config = dict(
    routed_scale=1.0,
    balance_loss=0.00291,
    init_std_router=0.011,
    num_key_value_heads=1,
    rope_fraction=1.0,
    init_std_qkv=0.0325,
    init_std_o=0.0325,
    init_std_down=0.0201,
    warmup_steps=50,
    decay_fraction=0.726,
    decay_shape='linear',
    final_lr_fraction=0.0,
    max_seq_len=1024,
    train_tokens=339900000,
    max_steps=5187,
)
Below are experts of layer 9 (counted from 0) of a mixture-of-experts language model. Rows are named router (the router's row for the expert), gate (a neuron's input weights, with its number), up (a neuron's input weights, with its number) and show model dimensions 280-319. Each number is 500 + 25 x the weight over its row's rms, rounded and kept within 0 to 999. Numbers have three digits each.
After each expert's rows: "gets" lists some tokens that make up at least twice as much of what it gets as of all text. This comes from a sample of Wikipedia text that the model never trained on. Tokens count by the router's weight.

# expert 43
router:499498522481479510475519479556462517479501513492498494496547498487499472487477495487507552516484547509513517541508480486
gate0:483515455468559494492499482526542503503512514511524502534496519485477484419508464476479497484514504495470532484485496500
up0:465507547499504578535436494497492516517521517465457455491529467476473468522469473519481523515522491494435487468548495473
gate1:563493487502527496516530509526514496532451519468490468519489507464525493513518511495494532512457487466519437487493465511
up1:451525507496476516508490455504508479496489493510497480449529471486529499548499485493509510505507473499470461519480490537
gate2:483478506499486498458502551467476531486528537524512490514535456504521488492508520537523491490512496499439515495497539454
up2:483512486513461451517448495495480546539540495527466466505475505485512538538533485523477491501528516497538499516527496513
gate3:508478502509494521480455532488497514493433539490531524489486472501509476492544551522513449479503523522495453534496488481
up3:514487519503489499509508523494478500502495515485517501462524563458506491504547481528520503516527544463510527511470509518
gate4:496527464501448447529472469499525500517515502548486474485515464497496500525498521522485528490496533491456515496515525519
up4:504515477494499537483495479521459515477461517500462464527444489440508531478472504476468472474535514487519531507542549489
gate5:490479490501501526481522526461500496531536538436467452476501503536511460488495463508486511489472546486519494519506520520
up5:500497533462558531515465515504474518509516473494541537529436503475512511482509503534521529491480540539482533529480529489
gate6:486505521513515472514488472529508497523472460500489470492560528551515503489515457505530457514475507512465535510501516509
up6:501462465488499471509516499484534499467490507525504504567479519521493484493517491479488484495516522480515508494489485518
gate7:539538470526522542493508500484527522551453535471511515519527509450494516466524524476503474424503471509478467494470505461
up7:489487482501523506532479517501506504505507481543461543475494489478511496534456493487476514507482527466495502514504537535
gate8:484508499512511493503496492477495459528478467517497507502483493521475512507485538500465491474524511481497527543492528498
up8:479453505516541496502496447509493501482481537501518515497506512512506518474513489520464514523490455473491466444513527541
gate9:494480508501502449527534458528499503486496515507489494495486529503483454518466490484488502515499475505494499484492472542
up9:500478473483455461482485516546523486508541471488510476458498514491434538501562502478504517483509480447463466478491478492
gate10:454488518530516485517496528522449502510484537464529484502474468528470507525484524511485520497534484496546494461489497524
up10:500493540443511510499463468494519542472459544466478536520494493492529535488473467503537480498511460527514501521513456503
gets: " the", " in", " of", " and", " a", " The"

# expert 42
router:543472527526495511462513503466507531524481468539504509422510505481450477475496493522506505545525466525536503489481509424
gate0:507516471534490479500514526509500493510534480470466468482467496495480508518469506503457473548507511491507554512515503513
up0:494515508410531510484489510524523505491545517490511484536499485536495502503510473529471513520490484503513467456500483509
gate1:491494497505509485468521445477464568492468504547523510509466497520473528532478509464485477497487513501510523502542533491
up1:522535482451497497478502495486508503506514508528495529471489460507487500476475515510472507529496492516511470503506500536
gate2:522495462471501486523501516460529512526489480505563503467451472514526463525540520473480541527486535560502492465509502480
up2:527501467470514495499474514484523511508458508486486475505509512529478530558495540527452526502514485519536485490510478528
gate3:530481496483499485515495442469509512491549475486471477501468483485494470530535471531467482522485494484530510559498414540
up3:449519533500506508526487473500471431488519527537513511534503522484509497472577485474459524511554526518517523497561490461
gate4:463493525453509544528502497487491504449467466526507470536467466494494494492537524513505482477470502530502503462462451539
up4:515470517495517490542455468510480529524543491525540507516490485464499466566517524507500483436514510517500507463508484492
gate5:531471537520512462457514503462507487498485497511487499492467538525500529472493500486471559492538503479486503537479497504
up5:527456523463475504473525550492500531485469527461519466454473501493530464515484519443524505478494493483481487524518490529
gate6:481499497536518492474527479475505522507495468536493455477485519508513480475520541478476490465494487519538449548477559537
up6:508510474536553509507495497507531496483513523514505534493481512482476472512504524497504490505475458505510498520480548568
gate7:522541560475445486491489509542471510533494514533496549499507458514537467538443511488530510456512516538520484497464474423
up7:455500505494485513451512486487523524514475511469485474556523527533487501450487527516518514509534467537487460491480495475
gate8:461443502508499505514500511571514478479506512479513520500453480515504489487505528501552501528484524506502478502480548492
up8:447474484492536526492480461466487513541496485484495506484471516494506511503502477476446488524478450498518485471475518474
gate9:460478495524511547486514484512476493471470555501465492497475532487478510468496514506531504523534486539493486482523542541
up9:468530442498472528468459542467475503509456539506468431496500552517511493478514518514514525446512484524502481524510538534
gate10:478521483552516486502518477488514463518508526498487434483508482491544497490498485506472550465557511518489502506498495498
up10:455502494482496522524468483508465504462489519510459512467508481495492523467498495475554500510482552486481524523515464497
gets: "ic", "ly", "tic", "ical", " not", "ally"

# expert 18
router:496531486521493479478517467470506517514511472500461513469482484474482482525511511483519502518465454500537485463491463478
gate0:530557522504520501546446473463517515477538517494524494496486484473503500490514466475477479529511450494494550518530479483
up0:518530490488529511513454470509478506468495523498505506474526496514489518512506490506562426487546449490503507479511503476
gate1:507507474512544526473504507532521513512459470479454470482454532498497482518516524484506491503485528533524503523496490494
up1:536511512492497485460482494485521558526497498493492545485501520523524502557491516506485501447494554466518454513537475526
gate2:519506468478511495511502546472529485475491518498500505476495528483526460510505514482501491491525548480484508521522486528
up2:488493482494468537518499481515534507490481503519526517500517473489534499469521507527479513496504530462524516488531507474
gate3:496510511493527506565463553503514505508461526529477477539525489502494503548533491523526465476487478501497510501481471542
up3:510465479465490505485497509485483487454523533517510538505516536504482524459499437524473441505461497527490485547467487477
gate4:490516499484505510492492484533478494484496487479492540527487493474477498465533496504534535466487504509457519486494484521
up4:497541495488524507539506483514483491488486509508497527496521472489463462452530473526498449535511531490489516497458508505
gate5:425489510560539547458505483508490502522456479499499499545516476520483524503503510496487512497538500530487505501476525459
up5:467484514522523512498515492544496461528496514445488472541485466524500480526491492544476510470537498535455498485511498457
gate6:490529493506520490495506520480534455494510477505466529491481515538443490531490475454487558453503475501521494489531442483
up6:505465480517466513525532503494483489461528529494499507496519515512546503518454510508505443505506488525489462516517531502
gate7:460523484485471481498513492497514488509488503494544497478458504457479494567470461524509476531503528518512522478533483490
up7:531485513521465518510492535546502483482497511509562498474480549496525495508501507463524495513506458524476469528514499471
gate8:494478540508504498511480501512485527460481482519502445493474530513501483499512513507522483486511445502533448490516523515
up8:528478500497515500480493468511457501490469507434519536497495493514470495511527467526519505486497531568491457503496452494
gate9:530498523509539459501485497468480507495506513482496494488522423520481499482510477479523480460508446549492511534466451461
up9:536525457490515504509509489461507460493490520502543481514506585503526522486481505492533490523468545510462510475530503537
gate10:505481493462507519492480521485502511525472523525456481449523497505518511547500460481450530521472518473536497506501488459
up10:482511508508495495510486493498498520514496494502507507557486485467499514520491498530476458532482531497477511501497504487
gets: " was", " is", " were", " are", " of", " a"

# expert 8
router:525513472553523480534479487470515494489503514503494483465508524505551504505492486496458534490492504506495457528492519505
gate0:499454515537520499513537512455541454470511526495541501537501507477520561519480489524521501494485470540493509500517526490
up0:523538482474490523528497467509510486476514526464481473518498447504504527511474461489483517500479455481495474469499533491
gate1:505477499507511537502492533471535502492511460512491484461476498531486536471515482503482516519522512529486493490494488469
up1:506492524487512490494514477480481493495476506513518499490462527501480504526511454486494506461543554529527446491485513496
gate2:519510464475531444488494473487500484524502518544500536487509516507509499525468480495499520481488497444456518503461534484
up2:541464547521483514528480508496466523507517501532455467490489490520539494563513491498489495527508451496538498544478505509
gate3:498520532547483463551489510515475515482473504489480476560469504486487494480502516507472480522444461490502471542535461487
up3:500506467528513516493493527492484528503503569513530496503520513502475499495507507499524497516480496504458572490513513518
gate4:514473505513512469489483498484485546506502500477484509503469485512548521531507468452503493482527526457501518533496464464
up4:535476515487513471499522562477497514510517513483458522478485517526502487508503491499491489494468502502519521503531508451
gate5:483527455520538524540447500487472468525500491489500494509470488498520504508481529499476475517522480559515484521490494473
up5:463535512475512455520483495528486482485454554538515504499505526464500491493482489481460526489479505519527515482521544511
gate6:488499526493525480508456520524463524513501504448514498473524457476488499549515464518513514504495498508467481559530550452
up6:519470523518464520468488505514500532492543508484507511546497499501521468455491491534506488535463479501460525535529546515
gate7:501456516504479472529502508470510500477548514477496500477503540480559487522463499502511537463547509501484485471508457466
up7:512492484485497517537463520506510512475488515550502502499467533493502469540526490523485518526493478505513519534538553501
gate8:468493502541498494503529518516498508507518471527497532498482431457505486475518486502460496489512500477489479507480509506
up8:459527489512496475485517475488562482527516485525470493511510474518492553495519481493461520521542550537495498490526513487
gate9:513521534533498497491476459475511511477511480500470487496494526502526484526515476431505510463501495484529467514486516470
up9:504489501518495500498491508480455489506457499478526451487503471476520528520469505488499487524522479485506514505513520529
gate10:547492524521514491492497474447527502494514493517486494500471518491492551486498457472488543502500520522477511479493486498
up10:467501528533459530499492521474491504541520469476520508507523514538515487538563511481521524470505534473469485468519499491
gets: " in", " a", "ed", " the", " for", "ing"

# expert 52
router:543513520513453532486512470541454509474520514533494524461518477491531487505475482484484446499473496461507521506550497506
gate0:511483540484452474490489492502488533500479513470481520475474460478552533519474478479477508454470516523491488460489490507
up0:494464460485494462536519480482458518494457484475492437501494508567519454533508458553519491527489501465461520511485547494
gate1:502477499513491478530477464526507527485477505521534478503500464528538504458520480589503465480551504506480502517535460497
up1:488514557508480497514534528521531466522516576493506500476478480480521537491487535493514505498521515489498515481528481471
gate2:552521504518512499475432503501489430487478504553505499498490488477524515534533476491502471501512485478457490501512477448
up2:491484498507480484530501529510496520538452462497492506489516519518540483528506499492552476482485464505490483460480512516
gate3:481477507515467470497525498490535539493530515514535485487479475494517468502472502453543514541505515472519509514500505509
up3:498508488514480484496502503528499454511513492503481496496502510551532523487490476497553462504516509509514466495494471468
gate4:487554491518490538548491484512488485497537493528470459523489494488488495528499466522539465500538488475434522518513477516
up4:537514512483496517513548517450472513527493488481517508508519531523469477521526495512472504499459480490479459474442514543
gate5:506555497508488540479498494517513502495506507529521491487496502504500529485528517457490453494476543466498531469546522496
up5:504476529483498562482523549519449493534487445506493466522487525511530483498490492486558485496508500463484487476532474468
gate6:491525524477512485511481536466476463493539471487491523478472467496494491492513493490549528514510507485486517486503451521
up6:495479513533526473493470541546517546499525484487494503529485493501539459526523484510497499505478518477477518482523509505
gate7:526477506515505483488479498513490511499549463509512504506503553478534498516501537527537505515546514473561532533518493491
up7:456481485480486491566462498488510514517491475483512542525479514513495447485477496486510523421514514494490467493515473513
gate8:514504497483468535504534511495488461485530479524547468469478457520521500480478500512515534538516506462483511480464517500
up8:552511500473442490499495511509498528452456482534507506481476536493549468479554484508493463490466519524504505499485501503
gate9:480528493504545502473499473452499466504495521509495499496471491524519508478467524459451483511504529469463453469518533493
up9:520456504517486476536504486454517521515499484495494504523484531523480481484487513512481466524541548505557565467505515511
gate10:517514513541493522479508471520456522485486524524476531496509480494511514547485515523493509530475485450497504457501523545
up10:493556528514494487530518444500496519509509494482518470476517452508486505510535499533495506504517517476565481507478503493
gets: "ci", "ian", "ine", "vi", "udi", " German"

# expert 48
router:507452510507521553524508520522473501498520514521504530527492521520477484482509482498469491497525476489542516477446510523
gate0:506461506464477518483511479502527494513507524505491471511455497497496537512461467457534536527537483476468469520486561488
up0:535518478508500525530539521547496463484492522519519451493518509479510486491513493501483487495478513515519466475510514542
gate1:490496513517493482470526520494499514463524495463529487522480486515467512458488481468535520470509482522500499509502534489
up1:500475518482500498507464544472511534495467495495504531468504502523488462529510504485468516451531513523467470534446506484
gate2:442466510492520538535515472494482512501529435461504496509513519508544496479470488463457486475510454492522523496510503503
up2:487478457474454490494551523497546478557485472525502486509498467520467482490482469467515476504494481528491476514499517521
gate3:444486461521534492495497458508488531495514526523500491496491486468510519526512513523492521506521483466530515474453530458
up3:483426533516457527555501505494473518534507495465530489433488488478521455518504487474533519459494498508498485475491562541
gate4:482524492465525513516466474501515471494509536440512519508467480560466521478502515500486472493513508507535520514482463505
up4:480475534503537513533505523518507498537438481479484563503477465513490468499469483533510520476473555498487481485493520494
gate5:499474506467505510491522493508491538470550479483498485531493442534475528464515433479512480487489482471489448537496479546
up5:476482510493515540525483512496502478472490554481500537546531464530529487515516563473506529468514529504511486505471509469
gate6:557519471508480513515496481506487485485510423467529469495486533490525520497469506486533486459530546524530482484500486506
up6:491453510520444504530517496452493479531452453478491492505529481498446505504496489524534518488519536516481490492477496488
gate7:494511504494473468485506519491545474508509482520506441465479479571460506498534540538504481480518468531495495464492472527
up7:503542483550523505470460512499491475494558484540488481528554538478473536458493475525498507481494524495499494537476503543
gate8:445469469483537514517518484565478465488516454486488511504491506516497492482509471500489504512469480489537463482468479523
up8:509498538494472505484486480533484509479539468514488500486490508474511469470518547503510510488470532468513530518525476496
gate9:530483545530488502483504509509533506545484519483508506492469520512512479499509496529516514501474477483479491490464542542
up9:481503476472516531506554532482477492529569547484420475504471513529470494528485506524540481487496534526509500468504492540
gate10:509480481486501542502509505507480480477476451515504463493463451501496537477498469547482490500501495475487517519490508530
up10:516453495467514442454495485517517448533498467514489531492465491483548515506496479467503505482488487483458523494515468493
gets: "en", "li", "i", "y", "ti", "ri"